config = dict(
    experts_per_token=2,
    router_z_loss=0.001,
    init_std_down=0.00425,
    beta2=0.98,
    max_grad_norm=2.0,
    decay_fraction=0.901,
    final_lr_fraction=0.0,
)
Below are experts of layer 8 (counted from 0) of a mixture-of-experts language model. Rows are named router (the router's row for the expert), up (a neuron's input weights, with its number), down (a neuron's output weights, with its number) and show model dimensions 0-255. Each number is 500 + 50 x the weight over its row's rms, rounded and kept within 0 to 999. Numbers have three digits each.
After each expert's rows: "comes after" lists some tokens at least twice as common just before its tokens as in all text; "raises" lists some tokens whose logits its average output raises strongly, later layers aside. This comes from a sample of Wikipedia text that the model never trained on. Tokens count by the router's weight.

# expert 14
router:492518480354531563438547581490447449540498479459522582444489499487418499480476467469500502436500486433555499508460489499538490450459509561585514547516394515514541565422444476559498493523460515471508449531471482405464505459552502445513561587536587501607521436529441491474448436551501406488498473519461442420431443501539511514428500472476436536567647522530445480523444496542525492427434566511588450468545615557479495474400511496392460402509517634539515520521485579449534494469482512506507508510554469594530446434465491498525542518512478588498471463453430533519474402505595432481435487435525648496565487472493560483477519488503440526532449511531476520482532408509528532569558473488521524502554523501550484537580503551393472508483610463472613643551496495419537531535433568
up1:546564456487496493547501529459465454572490489489446520526513466538441501548553446394508525590530535453530419458532558508515576484587528517452507533462565486574469479513528498458538511488483455476500491565443552427553505482508516588525503548527501369556516457491606395292497479581439471478508568450589562505578469447481518508459478470424390546466511512406446436497398568453534405455526406550522470530515488525530569515456546452487510559473508555453452414490433567377455449524507472580512498557532523548454481483481516473505528525482501440543458544465449393474575455484551582519480554551594510496455471558523490512538588459533550557610578469444595435534539415505486539504445574401452567521468471475577564437438522465518515466525509461536509519560421481500503467465498542
down1:537559553621479624491459563519416400453451534510523497539605472562497514479537478493503494490403398434353563500454535472552497593476520442403458406544531487418467511534456540484604552533537468594528488471538520494495436464480562465471534514561449605459584608463423508548552525547393462553445546485472518510483453512457531527508493501654442438508432471448478518470441456537573512486393548483496471489570573446483476506488472493386525414542507498551528476424508489496540488530490519500528456526534530470485503419449445459491484553490431531515494548480493609469445459478484512542475452460480476509445477521547391427549419461459427426460514520576460527452500417503525514588535504501456539480608434504417496560583539495405537454525510524467509572485470550436539527517491499
up2:484489537516495618507507478531534459439502504518530544462465521473567537561478549517536546450473387601461489450529486454606507439482489510490557473498504495557457422546505494440542542554434579447451408514509501524515400487476451517535514499525525562526582552610514422475484441521438642518529550458427565503483555436530522511498589479457559544404562536469436472481506526519576540448446541502426389561488471552443509545532528502367556457494560544457536552610543488528534538518556471478452424599617506570512514538533482429587537542490549462458453463455472490552493475531551547407514451531559455429564411536555478449449478443400550460464537525581578516416576491561492449542415433552560473476500478471519503471509473516497579535524514398472520415493512423454577501440506567
down2:579477438514480458434503547493426516605541546502432470448511568405414499520517458488450425609506508483478493493475500477544463626562479530487561412488503472525529551498495499451472498544531541503460549447569527480504482530505506484534563531478446411539514465474403554616546624426440551484514530484589468502430581461457488506421461424418445472555516502506414529627573493465549429494480445618471494488543500454532481460597385448440495503467660500531483414454511597530523493508478534550440350506477474439492594482500457463471570518516518594515492554466495510519512482541550463541539458514455596437467482500576534512418491465530523512531488553516541504483507497550429523556549488473515404488545502543589543517500520460445452506352549556552542519499521524594498459552520536
comes after: ",", " is", " as", " was", " it", " that"
raises: " ", " a", " the", ",", " re", " in"

# expert 2
router:430524484413639565498542469502484494507526490476582556612414413464467433460516469509570582533506503580527363518503490558464466552509448532399533467479513471470441475545536523461524462533464584336536440573417553493473472455537544505452504478413506548524488570580542477456562466446493487462389305516502503423429475488548528553501516503435546548514513452498501527532545454540530466487495515567490544450531511498508554468509438521459465411571481519424394525542503452546580444443498485429569402480479505561513459501433516549520579484519522480487440530538480484586422556565530437491429556497554489428512496420487521492442465437524516460524548557557565534541461532466488606501475531520500565470527501465426574504538501443558432496534452451446550502540517541595511548460399524
up2:573493513419489526494440588522469422494486525473520482498406594409511461535598481554451465466511561533521514456490538500440516441521570485466491501628552461471577531496488455484492535470540491543457524489473515569504615538495429428446509490560485507394527504407484534523509479516362452500400536517516461446554439511500485491488511420472476414475540524471526456480564544570507573507589416452480478507496507511537496443458550506472540529451529519450436462495577473561382492484538487484490547514504494507582490508373570454567531451463516491464524530465493504504484523482499483499383463495504458394561603527481471489508569525608433472574424466620488497484496487486538655490555455629484437538474548444417455530442482547486425561602531431400555473437508497491508643518531450
down2:504436551502584537542463520543488518472511374512518544513519501490465562543484548545350572500449544459529601511522401487592434491461524464484517539624451535527531469532407599475480551500506449541505546495517436534469553443470552503484415542580478548475389555527483514499517438453470523481463418564526428493535462512497473498503572494467581501551571485472334444470465464498481603589485443555493514531463452488445554429526553479483521400429497534447561487453515431594474493461570526516455519454535466478502479430533537539534477544435527514495480496515457525487514530497546468465540489468498452440423588660569459607550469504520548522540561499493485438464523415447481593496452505540573467461494486488440554492479601553437527557581602454547595406463525471459402520471516497
up3:569501480524455506482410446435481480563554472511523517460465548511521473480461583438475484482584581466490560495351448464539455529533496426530384445547478444477506508560396483419428409469472443498458367520546544461561577452540507473495374472439450508435447499497528508553549419455560563455521566552493513389507426513489569517555484542495484427499485455541528501374456559527480487468535443545483554539521545454442514557520467499511486474460551502441591484539498530413493545463476492534521469502409451632447480522436504488511514509426501512548558507426581526507485499558560379501562404508504588472481436455457581537449406543501541554496480482432550514507549485548452433479474485444577524512470480485419551592444475451530549572539461469522456541548479622411543538471435465
down3:524470481402490540501463566555534519557463560439530547493496491469474502588452562447570503439521484560443556480469388507407462440470488524528550446497370483540440471472436551543485511434551513401538563518537443460481582496582459536565553556450494638437564453459475590504451570470476506530515446428541428463460474478535455539559502495522507380387511521471484577489484563456476590519461599457527420489467538512518580486447539504525466452502475540478592499443528481547510516567520528568479556507429483497504491538458418530570545383469559573420479557510448555422483446566443489536446424471518506459520459494433593439517484543529585476478502505420449388548515546420601520467579561542470445525492490489438606536497531486473503504528496450498430569576511432544538549531473420
comes after: " ", " 0", ")", " —", " 1", " 2"
raises: "\n", " ", " 1", " 2", " 3", " In"

# expert 13
router:499472474463420485412403424432493491623515512494477506517526511463535498430499464523568445536514457460572429491542481553491537470421485542473547491663572512543496451557557496503601531528561465533405373594445527479508562503516427589426393489397460504452485514548586561470481509514539469469519496501510468454475446530490558454537508491538610451511469447527517494442542479452393521535532559491571458519415548540498495443435442565438471466491525465446390502517530523471609576452409544498501532499547574537509529571506585644489505480613524498455488511512528506522500567522479522478406520532509456452537437550516497625545542443543524495487481457557500468556543541556417434528436454549540423529447419470457494501577463556428542468482446498459503465495485579497484520401549475
up14:483566472499400505491497559489513541482467508493554584494440502529472593458430462501505477468520466472554595524466505495453498473502529569457576554501584502428524540482478410530554534546532439540607484565353540524563478496474551561487447536520499601494538528550551539457503444538468416472472581521576490438522415459480499495587453450533563512492430587553460466438559524484485540465436388537423586596519481489404403571410471436537391560460508548492429497512438550413481528527521510485560485538494482533586519421413527475524498508573532535424524480522560524498466569468373537460481573490391570448620519458443484481449548582509455550535477442483529557471446441501500476539530433547519445519534500503470475464529539491475479460531573518375547532508530477505568618564525519
down14:511479443401523482480411609421499555457470441468542491491519553493480441444417550456493501508498550496456564547505424532573474441502493465533446505478544553511403446542447474528512599546545554457511602566555478506511517490577477479471533628492533473463501522546534504436548410603545457592562512453551591556484485589566538508503476512499495556421532471496504475427475591496470545496553430548489477598528574429497514585534531524478429427462593480519400524584565500521392563505438468552499530550530470523402465557463492449573529496499484455533529546473473548611480513449464600458450482498452453568491598545525519512597457511483510646504440403521505420450553466471525455471491512469559487554428559531532416506488572495414412506537495442459429535500488461535450454438463489
up15:548604415532485530541476542595472474559423469389468567464548565433529505464561527491519568477511401517560488494520492511555481473466564485400519545418486552507457426491453493598475485544530634520532550555582512456498509515588518518448498432517475456528484494481462403485466482545414416460498575517499562483510438489472530594507482429516534467425482507466473533595546448550520646502408475489499553535468519509508410499465504502579426514536454542433583473438514524493534461557501567459497541441409461537404520445526542450547533498542531532475496487502617378514441540513487541501484591499538453481514445614457463532422425533548557493480418427472514533548463492553473361511481568545530427540538517511471595443545492606461529541491517526375539512441506548522513499480445465
down15:507427532442494504585492547440572536433573432468497488430526527582401499571485505442482448570461453519440566464517471510434462456632491519463557529434541521474557491557528654605540500506421516569583447481579524447482492556457466500460506501468505572493595482533491597466542512555461478523542415470489622474546428473543563564598563479486542629448438491443582375412527499489557500409469508460499508440461575547484430457463490544534497572434458435510501473499482521425527523536544536571550490497512518516504525493496494541495480519443429542530468401498432516471577493634529494516500584582451484457571572398506492462483517472576409491511523506541516515581574550530413494471485497451462492443548445436408526611521482446522508517458483434498501501493521540497472505458483507
comes after: " |", ":", " (", ";", " /", "/"
raises: " ", ",", ".", "/", " (", "-"

# expert 9
router:439430501440484518528467530634453477435506499427518430499451417476464542468483624514533524472464555536575545561550462469437478525545548547438539439475451495539590444465485513584520497511527488534470519527406576484536496501549513501486405523540475476547533535474576471543559569432449400453430490548514496475518497493435533505525498492488489493479532461421444463591503447564531461509401535496460366487383554549482542512468527482437494491495507554547568471473544513511481614514579440528563475500628464557526477497446446597638478497638458508501498531479467502443556476506456537443504491487540444459511405464566485587417484618516486554500603419507538575595521529454553467413439459473444481478442467478507441521482484528511484529536581462562521523564470517525571419492601582
up2:457406523468504461489497607476430446621433544474530468460508461485471537547481513532566469462455600542468379439569417435520461457501532506479502463482477590438451520552552575473484459517497530519432491530488622500510404582445456430508532548505498480451512366582548418566505496566443478473531554521551599503560461474418498480455457504453426542517574486552465471462560464490534544513523535456506442486530501561476463549417520556497409510473512491486490605512467553536565495509497518414499501432426454534589553478405544469457542496485495470495538493515494517527446480568543516435473448501556492524593449418522459463521435565502424456510601529403493515533535442477626468449469514518431524368438571485444506496461589605438562427481557542511471518510587606564459511488487496
down2:585580515499507463515438519498553454457511486523413493550581483556457489560558507520587486568530439460403563469524509471404473492522580442488624488453456522532537498434528549443497478555440544509494431400495429447515456474553473535489489481560493536555621474517523547534540547427516510478512494481474550504574487399605480472623607396460501584533441445493554409548488503582503501480470455476443414471515439584493424474442500499567529570430475468564429431508596478484508436385428473462510541538545522559554510539517551547495440541539534512488523533441555494430515551500404477486452503575486432487520450479549474467504580513472517440533531390454514479484571433494472490438499526498506455431552418458510516502534515541523450630396516437528535556551471440445385455446447493
up3:484530401397483491439463457464545581444480381583550587387381531490436457413448482490480560520417446525471577560535502527506455480521506518482495463571514542460500433516451507559505447486457398472538543499385467491538550509491527471522492585484475469492499520524539416611510494540522519533493484523507541534504500469487454603422482511493466581506495513491456509478519532476525436430598443477447519515529523570522454484527451492429493610488559458495495582458413530532452554543426561589467504496430508390468655484479446514551496496514498499462449528519449481470585421481568482531504454554477548496406535537431468510377442529477600450499525483510515565597454544515510494528450516397610447468562540480441443447513622519497573559461557503473442545553545546491512511580431487
down3:479497516475520515518492483448527441522437499384549508431529578471440464495485499622431635478438473453461442515604527461483460520622514588493475472443360545432472487527554557508381466490416510443486503552532601527485465485501465500489518585439532413366583481460452478449513544484517454514520498553490526504451505549570473448490598422390455528616600537464473582513472544538560491501474478572541450476519515386587453466505547520451522461463492469506528515439465512503466508567479460520458504461467486372569529361508456478496528582525547465472482546589499473490463454494530484550552556465501502551405562537538515457550509549595544468460499480483570462547501470510498527470503566540617465547619510440476447495585563539561517517493508512535472429476480492499510507422454523
comes after: "\n", ".", ")", "==", " =", " =="
raises: "-", "\n", "In", "The", " In", "A"

# expert 12
router:455521528509519481491467476597518528441558517488525437524484600528495490481478479522580541449526516541480528581461522487551552566497515476498482561519403527456577561451490417563494598442512501468523482513501404386492544560496414541405521500502508469434501505455434475466551545429543431511550510493525457437644469502570508585513411532528505602474552520485469492535546549486497539514520495585405528562392575506531437487396547432567467453491617505393469492565481467481528504495592424419511545343453495525635539519434521561462463532490459546494487488517528471559494524523519498459457384515462481551522473514463544531512420422527568408488452498487529588478456565494541612536524510425468558491502503422470490425507557543410471527560486491487468451494386500530425512446471566
up1:463503418497534479408530473613432576553544488492499494499477553520507511526506460538470517529573525499433516424471506482584529519502400495384449559479526542538592439378473410501486475465523522572433503418583535544537486448466486541431622482532504531553450468565545517528471525462513507564430541492453558571494534523573510597416510482487471516542528507585472549463511578498430543443449478555453571484473535439492546552470560539561480543397464494522499479466531515420522475484564424541638558495491501468558432552461440563576439455456491406490526492502500531508584573456554459481506399454532546473444476420507512490459571508474529593448540390423413554533458510549448535507433523491575370504490492433433558477478434443548515392493416487507431502452524565532535491526530564
down1:535490496476459560503479487579494380527509472505563660504476560425547461576428414506531471533540514427561544418527498494523601463494444419515494527452470504451545509501549479449522481544534418528465514519574510533485565584524427489492520486510468431512567476419447555437514589469435459503461491508453521579539551545465628503570486473575542560452454372438535452504514532474455587441476535576496397519452451408426588423460485504486607478527548452540467482480528429457442456527629542494428518554468489472418546500421473483585570495533465415534547473474506518409468520569522514567501542601414528479532524521506471444520493517429466518542417519466586461554466498488529441544446529502469417533523544476446420501498576552463449488548440525557565472466438463522574490516558440
up2:529526561558490566520534552461424571489525472463478489577446564525455451547546471519530436495496441552480516549448525477525508515482582585497488510479460486552533486473416457556479545534583580445468551390451567505534417578534541517521481586546472565461522587490459424512514531476543483504469502464459508517516524469486504455492553493482546563456556499475503569557466441504453568476494458610437398564559420572450510577520529439562496539434560577498501512479541425579532536529484514520502442443522449514534465537627451495444542512604446592471546499468571517470441525516472499353386454465577484412490467530524484506552443464503603487416564451474460515577525500417554476407594474540482465481522466448532659482484556518530452380501405447530579420488527447503497432552462527
down2:433581460492529468483451466487531534541578492511359539482529553549451514497498511577502432554476477500516489448414418575522524495482589496541557491564494464488547514496535428455558518507555519524422548535518453392481536400508467518481459430532432516583583502515556493508422432602516566444469591536543497486467440547496510522434495527481499520540474381462459475408482444536582484568533482573504502464497580442520462541412442571522516493467523541512562455470478496563406562482503499454514414484542567421451497515419446638523580489452468498516512445458522533587588533520503496528551449441469362563534457549430544485524554564545518641491587559494515592502494412519458531476444466507522471541523555399476404513529515457533553568457589398503580505454486478529481499487452543
comes after: "\n", " in", "|", " \"", " on", " The"
raises: " ", "/", " of", " —"

# expert 6
router:500484383485483542487549404536556554524554450478476523448532522524472390506460504481550461408507573467537442479452451540485493525580438461537526522523451557533495485486498542447647441562533434497482466596454491415404593494471525508407438523534506469580513491546467423482601468535547507410472469530509459501437464522437462481512411482475523535479486461425530498486634432462450467612432496506420441328516521559454463447503449592530464475479518582521523573488551539566558499521475379489553621418534446590589486509447521527504466526548585448490468476485406526511515553637520470521535515505488556479580499458503544549557538499501504502495491500558609471503496532511437521516445558500478590612499427488530460539443506507487503530426481460478451501478517532483477423544536498
up2:592417467416490486473566461500490531532481547408467484490435461481509517504441456543502545446563515484472501508467519434500557611557455536522592478508492574533583489535556554474529509444558517488537474465474512444507602436393486576444431475508476544526578600605655508492564532445466478460505527564485509429406464561433484536510556480605500482496462418525524556481633505543481522565502535508485458553573484596520479512538519552447555584441479549580502451447532492523506467519439497516509452510472488411582552511451400518518524450496482391431521580422462510516463503619483499570409387431447543424473471498480454488493496525503598568503487474494456561421493564531484519519540429451497454522577430493486497540475559445499450559528494458447527570462459474512399566452419433
down2:520422470470426476471556509479550422428461582465419426516497515547519503571422482496484432515507484537450443565484467466552515488567447488558436480514537400505426518378454486560498498515549508489442436518503564436498484490440498527488473460568516436510505505434418498484437462516575644503459522444521542536525619560586551507485561560420411453560525396496510475532514521546558548529547528443492556442511537456494507464486410508592489455382470537524504518441481613448525445467525530582586473524509475401515448470407477538501525471516473561440475511478490513521412481513612441555510430458522482516502534545512562439536538489487489499511516424403558519547532477494536451477442523549553469468653545507557423465498485509462473597462573602464508616578441536485520586606485493
up3:519420538393476500432508478482556466508457538548547472438527469472501421464503466491506591533480561545467448518535530530450482509489549509444586583446497610509463590514424551424475524433474489539445510511502543458474528519448488534432515585554554474505538465510585417545599477534506491461497518515440442524502379402431468580458491505482524595507532539492507440516538491461458551505471529403416418531500484488525558508503490471524566383531480559482439482550481528609477468560572577504517521438467419490423478477463453512545402450511498484551555517555498542503554580506541469482534519487432590439504452483533560516573481602525362501554568526487452458452572505594441504447492522457476568551615422494519425516375496514633403522428468495491485526511527561475577567504525596
down3:522471494413494458558414500513437462521557562470502458537520509504509510464441544414586523473585446497509466591502360517565519486429529582521465539470515543589501445541376453484450394506556508523520479569460553586452448498490538500548495488428639523366423471532513528516491510517535494506576521410465460497515509485466476568576561553503420436474442435438442565453481533605452422500529463459475402405507481470448448434547496388609521497451562621504446582564524488476502445524458494389580455437486460479530576424517431379553472489520579601464502508494530488422484441521440529549528507492523485535431504470461527469514476564513533532490500477527513488509501485451530421512463538477526483516481456571528475475495456542443440554574523512451511535526424498591524555448422504
comes after: " the", " was", " in", " a", " his", " United"
raises: ",", ".", " in", " for", " and", " with"

# expert 10
router:417528451500545554413436419532454493457551434501472486444484417428513521434457525602554539559518590378521530520409483458564570488537514508551468403533414600475419552441553465518565545580527527521493522472481519483497638536495560359420398532462544477581497506531446434506566524466551418461526490505516522491570488476537518535566468545466537502506474512438478523528535580492506464507461598534445507437530473500438478453445387508494409446427506527423486600572471503439489487498445449444494587453503474464597513534498479513573574557491538550475526435578490510505580452496495483483506549508492456449608519482547485512563494464534542552480633466511522519466492445512533568500442499492462480534427616412502497583495522526518531432462600492484415494474539535527464469418577475
up2:498411570576523546483430495513471535503502471394566502527452489446583457563476455509480519602444525490485476505479463510475516471514511545522511603476522438394476628519544491461580418492567498426527468499559565585433491511540461532485470492563423467495454552549460444491483507549591449463534421474492484562559578466556480543648490517462449513440495446458486480529610342495536448529516518517411544477541485503509508420481531513522451560419552490485477519519495545608493535518420479440560506430443463449493498534483534514477589602428371468562545504465525558543527441513481517434519547551561579479494617501496479494465570463542390493444474535502492506506560511467481590437476547473458491429477560435436536560507478425499536519495578575473601472491507590562497487590581548
down2:459450629547504452469522481464452445512527415424503448491471513418615422554478595420613590523385440527471453493534495449512476439472520573516434565609549502488406498519418520581479473519465511565509496563513453472477490519479568540475457488508526504484511510589515400492567398614508527451424549520503476541447522526465504427467505433569504566466490574552578588468651480435518477466466477519517579446458489469508520450463505507364554525418446463497468520489444549444515489538520508432548491538534491482513491493568468463488464481535549534558495487516653486510499465441491552430575455542538410492411445479479505527475525525598469488484553512530485495445487554575465547535543449475520478523555554524521479388616469532498501435527466555463529475463562627462565480514507525
up3:435531378530514498474481507538434407558563419539508478492490566497526495564470491508471488507602478486465582498513571442449552401380431568542602472389493492526484568482413452534518460473501514539550440568537573499501595445481509482456540507492528541507523525462513502458457538519565533508487517419505430567546407511409499440487528569445545448511604474482497544468468435507485567428488575504518561442545602538516467432412481445506497476517571513493474522587456501560550580442586401459492543515538475435557447411468409504501486476435534463557583558521526449564538521472496584431484453573443478555557535438579427450480563533528505461363454584561450495433516461501517518484539470544515430467513591499536514496487547596551466454524474550431533523536479485380488504550513428
down3:517504611532517533501450555549467412545496555519441459531523433483488445439535541615479456469486484461470460484502547545497501411469459440505546469576507587481441508439476573574546488556503528420490534497508596511546443468475553531457519523489498414554610537488460470536561404463527517492469471453554373528533576491524538490488561445502490554511590531457603404446442487428494413506374528556477503531527482489440419604572456492406599496479543428518549590478472596529498575571514494512507562463655549423534478502440492470472472502438497497437515483524469566519430515534481463552539553559428474566548476474423536508592473498433463581460517519475539451508479491499469457547489491625472458477473599515435495482383483422532537617517442550421472512493523506545523502504497441
comes after: " a", " the", " and", " to", " an", " is"
raises: ",", " and", "-", " ", " in", "."

# expert 11
router:581514498471466456498511483465593425493469458453403547471480582469579485471515537388513477415512558532478457523536559546505520513545507499462516559494498454479580476480507418432498384508605485429497462548405558345467456463528404478455533443452507509501522494531525483464532497439500518541468498616547426511535377485515451469450499539474413505476559520446514481543545562544451517449449442537527500500492458574544472440492475541511531483464554518567422492541492536569482477491525482441511475395658555601494488470509549446393508500490568568590478556540596539482546496555522514548473541530547531471499418535512377544507509550472572484423511507519528463465535462567491474526429489595543465457513609517537465544548541444560578476488496549420472574560457527548460378418587544
up1:502424456419554493450479429445545519503491398485470458527411489407483467462492490547468482541509564493561407513473477474508524516425540474507505548573482505520503517601553426502542470522559505442467549482520524490415478506444471447524554425459543539529560436521565562578460514532485503527514593454537419420568410566475441508488512463502443535508615518522383549489461493599615459442456477564453470518497491519510497466540445519538443468539517510549435398471530472455519470567480507535524554468516443541405624526442429501554562544460585633456536601519546479523493573466534535512516544448464502595454517525428556504463438613484505466536483571414552553540431445495489434403481479437536534477598464575506503529531554520476538545442508550545486622536438470476532363451498516
down1:472608368425468490479531534467502444474519638465414543517470426486535496487505518480507507486499495462431466505487566471629563472557420496451496492475523463445524510581547476499436570411527583467516513476483538590509563472449583542530486418510588547481389420482398443436586558466561457523484476455534524506483476463423518440493532542511473588480479515407543562514492475562481569572458546528431521473523533522472487501485384500553514488505561494569496549473463521420501435516580494484415553557441524546504571561429498589539473497555543615520501529470440586452444448453462577392568468455531592558440514481433532456494515526502488507457417447474444550407532492506528561526502545408545412477468535572434529561493459516533510487485497623547512496513452477520503498443482383
up2:531491561425494420442551564516539524450544497548512482457448551552498556453444544548467541518500469456575476501409550573504532401506504497536454608501449545491486469469498488487473462536565544497535430496392472492456443509504513483490542439484477546556486461615658532523572534425510560480423539511569555430563562536525470549408458385543466440498550507549544572513617502537490545404574408565471476473492509533408519430487611484520526432475516466538497451512469482408460472415521500486479532425500497576511524487505517496503512611465507506494520472472433530515554525651535571520354481427534498531436465446491466486505565486478391555485440499404567510469501502447422538428531524479526424387391431437543426506526500477516518466488450483497555551504535529435505502451465558
down2:545631475486436522547401632577605463507514543500493447449478578509542511412506533601486487504537520498470545504506505465541566466542447469527498473436516416598484452449501525505503522491409530483545518480502432544485474466540499532462460541542533489479504611604492573550439456486480480543557444495471518538461540495501536452536561571436507511566504502547475480519486617446532485498470505469469511431519480465482547441449522484644579374530520503465455552429386508449499516534438374519462550503520551423433528544539532508504513521510496498499511527446362484503510475470527505540461428576540461538529472569499488448465468457452488488463346549549456452568474451499498517605523376548426442484532536487496413577537492538427505474565469384546458386557404489475545551458479464
comes after: "\n", " non", " Women", " Al", " Website", " medalist"
raises: "s", " ", " and", " A", " All", "e"

# expert 1
router:514568445528501575466510446523425611427435394485531514502570513425402523480545496457524582554462517595500476538452460479532515530587525618584534557500528558507398505426493509535484538542471533380412527468443464489479505468513496509569595521502541488428490497546478480421536449500534606640425522483402503504434495504396566484515503470452444509541536526484520441461517503590545555452526481458452442463438489533483459406575517529491430542453518499493531527463592539507491440494410400457422571518471500540536583462451593537555557478534615535475498411520582494469467527494514457470494569461576536517552508539517577522493531464452554486383560346545458500529536458546514493528553534473488474449461511511582544422510541473485466481543485463491568508521497468460594444439538538
up1:547528565490543498493473405532538425491507466433653437571463492484459437491438409560503429505545455553454424467575399415544435512477510448468510510469421509550408491431499518508540466476461493498478561470479551486565475473536570540409550555500398519582481568451536557461530456499499477537504537519509581486519494525491441443477391535473426481426505556586500509400490555454541517471501495438437534485428429491542530559492453542573419434482518494579497530676533499426459438498547497495482455554433456579564545521459546533489465475554464519557471465489454613467491516416434544423436597463478568497532457531459498535453461461412552640452566438509568601508506447564487475547558480491494463555471438465419496478499563513464481508545512485551528578519464495510596488466466522
down1:381595436535513417468512488456517523456587558414508515548441407622482500447377603518603452539470563476540475515411514516522466578580497458495476463471562493457441578437515545481546527455437536560587554602452531535555569573457534463420520592559424509514434451493579463451470417471513495567489465506405472457543488588594524516489581516525520570505438497496486464486487502591588521552473477416505456546485522472492523444482468458501529488506505429452560567412504505557504471514474440480467586485446527515541503417490494521541442512520457528456545542469450470530436473451506504501546436444491490493447526529603471516510521584545538480569509504631445553507533459505515574381468509481452516525462391570447587510502537440489492483560494457605416571501487524526465465500511584
up2:594611441528465515465574447524451427380515426572521618503521470471554479569514528538510430515464482499622490504500479510515500458542538502519500496461447599475489422436479523668466491512457527438465555485451563520449494498532489478432470553437586575506513469523398540450499432556546544501520480557511486469451458512510546510454486465525459463527501478466454397427445602564546512435440571493576486524571571535489403544501495464521403547512463490509407472437532547500558590524408407432496445529528503543501490457503571533530560488462447514505509501560512501469482581604439515453407517504568485428509440526534450511451511502537441507563495515463525458530622502564477488471473414380556485483533533460538533582523490618561491406495445529419549489544525526512539615452500518
down2:489442520462465560506457508518538482546594549482493582534520499504438554571481460509456490494487499482452465525612492514453502423599479495453523517599610544577470464464426449468479531470436526588496510494526381464477571489544561480534427522435509489549571477491454531536473538488477394407429523533462512499538479518543415515502664581519461480527517491429535457475411521517441559541418577562572563527447533579528481531479484488589470458456396516524480481471443498461433512441490509426457531557481497508463535470549537461527546542455501569483535482539591392506538542525579530426534466414521579408368496450508497465432488531493594500561545505453576524585518590509474488365524444562531559513402519533472480567511498496508490438465495568448555505493470467503429613490584447
comes after: " |", "-", " (", " \"", "|", ":"
raises: ".", "s", "ed", "um", "il", "j"

# expert 0
router:543486461463491540454559442490597577644440556448504519462527531495464504452524483482509495501513575449571497510486438549580533573502447435518480368606499495533539576549536455431502502489570432482494438657484495481487534611444453519415458449519500466511516459524524523530517509482625458495503314524465494447556515512510445512437477564454577554560473412380509470489602474477411415569551505524568519449422554460477474497494457549563450377483509481450465582590531517583565544438535455477479499485481502491512459426459478499492462502544547537542482457483551511512465541489511450472547530466522541457519505500403576604550492489497480486417491463607580558518550541469544504482471464544543523522471510549529497471496451496544519492436497516590588423498507570530399493522583493
up2:453503521394557546583553508497526514533508570545562534433476557484496459473488467504609470370550524506468484393508435544514468428502447531510505511462571487500459464513489451584425541504579549502509538474515469470498518606576535468467441462450463487524402549525512448446472519421523442472470590623546546524489546642455571554438582471529511578447566480490402526520509478474514557468440458570506537567456491386581569424557478452441531417451468461535431463494486506452533488462400502498569414558486488432419484477569536448504457492459515455599509423544485526588556496444493503475495462475454410490483490472487504559355504537576410509577459433500440530512571548438502510484475428434481453465480510580603495521463422573433516468525466489467551509513501566527532533546450494
down2:515452511480514445503475497453574495541507458519423476545559464503552475459557562522483502526509456519498471467516456506540530508496554562424469432486480496508516535517498514396450499521475439520528620541495501570597529518477524515543506492606419535495498472614537602498478540516473503507524440420540620488499516562455468460577464546437534487506499509461627469464398538488451519504529568509487536500532496540475524573402400470524485478499555594515558498554514461452450507458422488518487487400503445554470513464508509499447461528428419356556596534566589457437501505477407504458453603489521499487439567478560457413588534543442468502504479497493446414599538475515483531359494485527520511390456512531383512572514487481391500543448467449567457593438648463435455525442448459
up3:504518509448488460457514447545526509549485586476569515520540442439489461377504466477573404444477532619570421451541567611453561582488435490495429505521379490560442505540485530500445462531538557565530415592512556513442435574507488476484493420444408508480446436552549497535551499518445517583530531527532489479549511441474508503483579467429426495591529503510493568557494630599505435469511512437438494539416589482571451426580512484492488522546428514459526457473465549545480492552438451556486417487553518558499456455498597541602437490519474605398436485463619515502543513513442507527442436506509378420456585470518556493455494502566457517501590486502427512534479561466496474436542489522503462464547523527474493439480441461552480578501444546525539521419458450445531450537478538
down3:589480488408580601492525489527615571488562526388503437472490478537527468421513580507533533470461562538509516484429501570434453520508592545459603576499542366589491600499436527519566499567560527532511587511591526423478388468461471499549592470541439487588467455494607518492561478537481448518509515417435431510457516489541470510506534506508499505453545436480562568467520454472516516494446516554385571470512482403516573662510512479522516502486512493561541530556499502498486519443464527410481541590503488416562598402506492573477550472556460468558528612569506485420397560496470474525495496523527519504539494467562474606541547485497511497518517541548478457488539592451493469464468553516437499538516445443502604549439502430517580483488471515517450567500563503449516538506542521
comes after: " |", "|", ";", " (", " Mount", " 2"
raises: " |", " ", " (", ",", " and", "-"